{"routed_scale": 4.0, "lr_router": 0.0006, "norm_eps": 1e-06, "lr": 0.00504, "seq_len": 1024, "train_tokens": 407200000, "steps": 6442, "dataset": "wikipedia_en"}
Below are experts of layer 3 (counted from 0) of a mixture-of-experts language model. Rows are named router (the router's row for the expert), gate (a neuron's input weights, with its number), up (a neuron's input weights, with its number) and show model dimensions 0-127. Each number is 128 + 32 x the weight over its row's rms, rounded and kept within 0 to 255.
After each expert's rows: a language model's description of what the expert responds to. This comes from a sample of Wikipedia text that the model never trained on.

# expert 6
router [ 78 147 149 148 116 142  82  77 119 141 178 170 150 120 136 151 119 124 123 144 157 100  74  97 147 106  72 117 167 145 102 116 105  99 114 150 143 161 116 131  98 176 111 157 126 100 148 170 176 157  84 140 169 173 143 134 127  97 138 180 122 119 138 136 138 142 157 164  86 124  93  99 198 142  95 197 141 161  73  82 117 163  88 199 115 132  72 116  92  94 107 143 141 118 128 164 120 138  82  74 157 102 152  94 127  65 156 108 134 118 107  99 160 134 117 115 169 144 139  85 131 139 209 102 110 234 161 119]
gate0 [120 102 155  88 115  98 121 119 150 148 180 116 130 114 126 174 120  72 133 149 105 127 131  96  74 148  99 106 134 157 118 133 133 174  74  52 188 116 130 147 154 143 123 104 133 189 108   7 166 170 102 174 137 151 100 146  93 100 105 115 149 117 143 125 108 172 183 197 104 101 130 155 119  82 148 141  89 104 128 164 141 101 106 116 131 137 101  98 104 140 161 168 103 176 159 119 180 120 133 207  77 111 175 169 156 143 133 120  94 110 119 193 147 126 151 102 128 120 105 113 119 128 184  83 149 171 121  88]
up0 [144 111 125 160 121 102 110 102 166 141 126 111 108 133  94 124 141 183 162 134 132 145 117  78 166 163 164 131 154 138 113 160 143  98 131 128 157  64 107  97 142 129  45 163 143  93 106 146  94 121 161  97 142 130 183 138 114  92  90 122 125 173  86 171  77 169 157 120  98  73  89 167 192 152  93 139  96 103 148  61 169 142 144 117 136  84 123 170 109 144  70 142 129  89 133 141 155 111 121 161 134  95 117 150 136 138 151 134  96 126 120  43 172  86 127 133 185 111 171 130 143 150 137 128  75  36 141  46]
Description: Syllables inside non-English proper names, often Japanese, Slavic, Arabic or Hungarian, like Nag-ash-ima, P-ash-a, K-ung-urov, Gar-ang-ao.

# expert 8
router [110 130 109 113 140 102 157 123 134 179 133 110 120 159 120 118 138 127 168 150  69 158 108 108 134  99 112 178 161  88 101 101 124 176 103 124 139 158 152 114  71 158 150  90 168 110 186 149 188 148 130  67 179 171 123 118 143 124 140  97 138  86 139 156 107 183 109 137 103 130 133  89 101  90 124 118  56 187 114  75 128 113 119 198 135 179 105 136  67 160 156 166 111  94 138 168 158  99 185  86 134 118  97 114 125  88  96 134  78 132 198 124 136 158 150  55 115 137 110 115 132 201 169  71 113 158 152 116]
gate0 [178 101 130 134 153 106 225 138 109 173  98 144 115  95 154 127 134 132 120 150 118 123 136 112 100 141 106 173 146 137 138 175 132  93  98 118 184  85 136 176 129 116 148 133 117 137 104 137  92 119 202 192 120 119  77 105 170 117  97 133 122 123 117 138  89  81 176 107 172 119  89 170  81 112 179 112 165 177 113 128 209  73  84 106 193 125 159  89 160 117 138 171  96 154  96 116 132 108  92 145 135 176 142 127 167 134 130  93 114 106  98 138 116 106 145 182 125  72 120 146  63 164 138 119  52 116 174 133]
up0 [169 156 142 124 127  86  94 151 133 157  83 115 176 183 137 163 112 137 152 164 132 106 107  98 110 141 149  93 169 164 102  90 205 181 186 101 130  76 183 164 160 122 109 175 151 116 154 146 151 131 192 145 149 118 163 167  89 150  70 136 141 150 127 159 147 125 170 130 137  87  83 116 101  63  86 192 102 102 116  87 134 146  84  76 195 126 166 175 145 128  96 116 129 191 132 120 108 145 171 115 116 175  79 164 119 115 143  86 160 142 161 134 115  93 107 121 156 133 134 125 108  93 157 166 107 185 146 155]
Description: Nouns for administrative units, institutions and groups after of/the, such as County, District, government, University, school, people.

# expert 10
router [107 154 129 161 146 119 133  99  69 141 155 128 149  85 122 109 155 115 117 166  94 127  93 186 140 101 139 128  77 115 142 182 136 110 128  99 140 149 155 130 135 116 126 135 180 146 179 177 152  86 126 128 166 158 109  89 118 125 130 113 123  57  90 108 135 170 211 113  66  99 165 155 122 136 152 140  93 130 117  39  99 171 130 179 133 136 100 101 110 138 153 174  62  80 143 174 129 133 154 106 176  96  98  85 102  89 107 117 111 148 148 118 232 143 111 102 106 141  75 107 149 162 192 140 101 139 176 139]
gate0 [137 152 139 163  51  75  88 101 154 115 131 128  70  91 110 133 130  83  99 106 229  89 101 191 148  91 138  95 157  93 184 113 138 107 110 109 184 165 114 127 195 147  78 112 129 107 119 104 129 151  87 142 105 168 123 109 155 101 114 130 177 125 159 152 111 146  88 102 113  94  79  69 120 157  79  97 118 136 183 113 115 102 132  90 162  83 152 121  89 115  82 155 117  88 119 133 143  93  95 154 119 124 103 160 154 133 129  72  95  52 152 151 127 131 129 179 145 127 126 138 150  75 116 182 159 137 158 123]
up0 [153 170 154 147 121 122 107 111 126 177 121 102 117 161 133 140 108 148 133 106 155 135 134 108 148 141 102 110 156 130 163 186  88 213 149  87 104 150 119 153 147 137 134 171 148  92 188  75 174 104 170 145 181  96 132 104 126 116 127 173 103 180 156 176 114 111  98 138 132 181 217 160 140  96 114 118 113 110 119 116  74 132  85  69  97 183 118 138 173  86 182 107 115 143 106 119 112 140 150 197 152 119  86  90 165  91 133 135 153  87 121 161  80  64 141 188  85 152 120 135 135 120 116 137  57 148  88 127]
Description: Pronouns, auxiliaries and adverbs in biographical narrative, mostly after commas or and, such as he, had, it, soon, also, first.

# expert 2
router [172 106 101 116 128  87 137 114  88 157 134 150 116  85 152 148 154 112 110 164 141  94  74 161 140  88 143 161 174 160  77 151  75 111 127 134 165 150 178 138  72 182 142 138 178 143 138 164 141 186 113 149 158 148 132  49 115  72 131  92 166 112 148 116 151 126 122 179  75  74 123 121 149 110 187 124 128 132 153  53  77 144 120 153 120 136 105 132 101 150 135 122  90 118 108 129 127 119 118  75 186 171 153 122 173 177  88 129  62 108 184  99 126 160 155 124 143 146 122 112  97 133 153  99  71 191 175 154]
gate0 [175 158 100 158 157 114  85 111 152 124  53 147 102  91 104 118 126  96 144 143 170 113 119 131 158 154 106 220 186 145 122 170 156 113 101 172 139 165 143 112 148 161  67 115 160 132 130 155 112 167 129 132 139 121 153 189 114 108 110 140 119 146 129 137  95 158 149 176 188 106 117 110 101 156  93 156 119 162 104 140 142 134 135 187 123 158 129 100 128  82 215 120 165 110 126  97 227 157 147 111 174 151 164 157 172 137  96 125 123 147 107 136 172 169 164 148 133  69 114 136 121 115 108 154 172 210 151  91]
up0 [ 99 141 129 165 122 158  93 161 148 113 157 153 181  56 129 124 133 119  84 124 161  48 127  97 114 134 151 155 147 125 166 107 126 148  89 127 112 144 169  96 100 136 127 109 141 116 138 106  85 126 120  74 139  80  67  60 100 166 168 127 186  97  81 104 114  75 138 146 184  81  88 106 119  72 152  84 148 115 146 151  67 136  90 110 161  65 173  86 126 131  82 154 179 190 138 148  99 105 157 102 114 129 156 161 109 159 131 129 135 132 171 137 113 167 147 163  81 123  84 101 150  97 130 118 104  55 166 126]
Description: LaTeX and formula symbols such as =, \, _{, ^{, $, }, in math and chemical strings, also v. in case names.

# expert 15
router [110 112 182 124 162 114 130 111 112 140 156 129 159 123 105 126 125 116 134 143  81  57 127 161 103 111 156 139 146 132  47 142  49 178 121 121 143 158 156 122  77 119 161 127 121 119 166 122 140 131 172 121 143 116 123 132  90  69 157 118 155  75 170 139 124 173 166 177  62 151 134 173 191  82 109 164  56 127 154 110  97 122 134 142  78 161 137 139 128  92 140 171 117  99 159 139 135 128 182  70 156 120 136 147 181 111  95 123  65 113 129  45 137 154 158  64 149 128  91 109 124 153 107 122 121 187 140 180]
gate0 [118  88 100 117 136  94 144 170 138  86  81 159 151  89 115 176 134 186 136 170 102 158 108 127 172 144 107 152 139  71 118 148 148 130 133  95 114 173 179  85 179 131  93  97 146 159 104 130 157 149 113 111 116 113  60 130 106 111 135 124 102 158 176 118 108 148 140  93  87 202 111 187 157 168 128 104 137 132 157 123 129 194 112 101 119 122 139 138 139 123 101  86 137 140  95 218  96 218 145 107 151 141 119 129  87 163 186  96 165 127  55 166 145 177 179 161 124 142 148 133  76 127 136 130 123  84 110 171]
up0 [163 114  91 121 188 107 109 120 142 133 136 117 115 121 171 101 110 161 137 119 162 159  84  97 185  97 146 115 142 124 121 129 146 149 153 152 190 201 128 146 125 138 138 130 166 106 134 150 200 190 102  97 138 115 120 130 143  98 136 142  89 168  99  86 128 100 141 175 153  90 143 152 152 126 103  69 119 132 161  81 108 163  87  52 152  95 163  75 190 145  81 100 154 119 169 126 120 139 100  76 165  93 119 108 135  92 108  60 189 101  62 100  84 120 165 130  59 116 129 162 118  94 131 130 167 101 174 154]
Description: Line breaks, paragraph breaks, table pipes and list dashes that end or begin rows in infoboxes, tables and bullet lists.

# expert 9
router [121 149 144  87 140 137 130  61 112 140 182 122  83 110 126  79 113  95 120 155 174 144 122 140 135  33 107 149 145 112 123 147 130 119 114 104 173 119 109 151 109 193 139  78 133 142 203 182 139 148  97 114 140 129 128 149 125 127 139 115 123 101 102  69 128 206 163 170 131 143 147 182 160 112 127 108 102  91 163 128  92  91 140 190  89 173  97 171  75 127 184 134 107 112 102 104 111 129 108  37 174  81 127 147 153 133  99 148 142  81 111 117 182 179 169  82 139 125 122 119 152 163 172 110 121 175 135 107]
gate0 [ 69 151 110 155 102 139  49 123 111 122 139  97 106 153 128 109  89 119 152  50 147 128 143 107 123  99 138 185 150 104  99  81 145 161 195 130 134  75 107 123 116 138 170 117 173 107 139  85 110  97  89 137 124 132 123 132 156 129  98 107 125 128 113 114 125 105  81 107  63 151 147 149 129 103 199 140 125 107  79 166 134 127  84  77 134 211 113 139 111 117  76 151 112 115 133 151 132 141 126 136 139  20 110 145 191 167 167 168  81 169 129 146 193 139  88  96 181 100 123 159 104 107 130 172 124 136 167 120]
up0 [107  96  86 115 156 125  96 138 165 124 170 107 177 111 134  98 140 118 131 147 135 133 170 162 124 148 144 121 190 117 151 146  61 180 160 122 162 131 212 132 134 138  97 176  51 168 160 160  71 148 158 129  77 148 183  76 102 118 146 129 114 158 115 179 141  92  91  91 154 144  92 116 178 148 155 154 122 129 121 108 117 114 152  68 125 205 106 147 129 116 150 102 218 115 147 130 133 145  94 142  97 141 140 129 147 124 124 150 161 136 117  83  91  76 125 149 193 128 152  50 119 130 154 171 108  72 120 140]
Description: Sports vocabulary in tables, lists and results sections, such as Team, League, season, Championship, Cup, World, medal, game.

# expert 0
router [174  66 117 159 149 110  80 117 157 209  97 103 171  98 172 125 115  67 191 125 142 115 114 195 179 108 119 114 120  94 111 174  64 148  95 147 120 156 151 184 119 195 179  73 106 137 123 135 137 113 138 104 125 156  95 105 135 139 106 142  94  58 108 117 122 149 154 157 105  59 119 153 166 118 147 150 121 112 122 149  98 116 128 144 105 127 141 121 103 146 133 163  76  86  83 136 155 173 145  84 187  84 107 151 153 155 129 105  96 108 154 122 162 158 140 105  88 156 165  69 103 119 147  89 114 158 187 102]
gate0 [114  75 113 154 141 118 126 142 120 120 144 140 181 105 133  90 109 103 120 203  89 140 118 105  51 115 149 147 175 201 166  87  31 135 117 100 110 150 120  91 100 119 162 146 137 113 114 102  94 125 158  95 136  98 168  99 118 101 150 106 157 118 107 187  51 185 168 109 103 125 132 167 115  99 114  84 103 124  75 162  92 124 130 161 143 101 124 155 204 190 122 131 177 153  99 130 116 110 137 138 107  64 153 121 122 125  51 151 111 125 136 129 151 139  79 157 108 125 107 159 169 181 101 143 159 101 138  95]
up0 [139 140 135 192 164 173  78 137 134 150 169 107  88 164 210 111 153 151 156  98 128 128 110 165 156 154 174  78 119  76  95 111  94 103  92  74 128 167 142 126 152 164 154 110  68  80 183 115 130 157 145 169 121 150 121 133 108  91 116 166 116 129 116 128 177 180 135  68  79 108  85 151 118 141 138  74 121 171 152 128  86 155 171 222  71 134 126  93 150 139 133 146 100 134 126 118 136 113 112  88  97 115 167 120 144 135 154 103 110 161  64 149 114 113  79 176 140 100 131 162 153 129 170  88 174 133 118 163]
Description: Prepositions and linking words such as of, in the, for, by, plus verb-final -ing pieces like empower-ing, sting-ing, Rest-ing.

# expert 7
router [105  89 122 103 194 109 109 103  61 112 154 160 157 127 112 128 100  65 205 144 116  92 112 153 157 139 128 184 113 139  58 123 171 176 125 171 209 128 133 108 103 108 144  77 149 113  98 115 135 146  78 171 138 156  87 119 143  96 159  91 132 113 104 117 151 140 205 129 151 113 142 165 164 167 113 166  93  92 127 125 118 135  80 168 137 111 152 184 129 150 157 105 104 102 133 142 111 114 185 113  93  71 130 110 155 140 181 131 123 126 138  56 163 147 155 115 124 179 151  91 159 141  96 101 120 139 120 210]
gate0 [107 131 137 148  62 111 134 100 133 146 151 144 152 177 130 116  75 147 240 128  77 146 119 187 164 179 168  89 138 101 155 139 128  85 105 165 147  53 158 109 105 102 114 166 119  85 196  87 107 130 113  95 180 132 103 162 156  90 157 138 151 127 111  69 148 126  78 117 138  93 121 122  66  79  74 141 107  74 126 109 131 101  83 118 118 107 144 119 110 138 118  92 197 121  70 149 159 110  99 163 145 132 120  96 139 124  97 136  99 106 148 153  87 139 154  87 160 102 121 111 121  98 118  93 138 168  70 120]
up0 [145 171  97  87 137 124  97 125 126 150  90  99 110 157 149 150 123 166 162 154  98  94  94 103 158 115 211  96 131 135 136 135 138 128  98 132 174 115 166 123 136 105 157 114 111 128 128 112  73  99  37  73 100 168 131 110  99 204 113 119 131 156  82 170 122 146 125  90 152  81 147 135 135 122 166 176  93  78 120 166 141 121 138 182 136 105 175 193 118  85  47  97  58 183 145  94 157 151  65 124 175 132 113 112 119 140  94 112  93  79 142  88 182 146 108 127  99 146 119 152 119 151 149 128  95 118 162 148]
Description: Second syllables following an initial s, S, m or t in names and words, such as em in semantic, am in sameness, eth in Beethoven.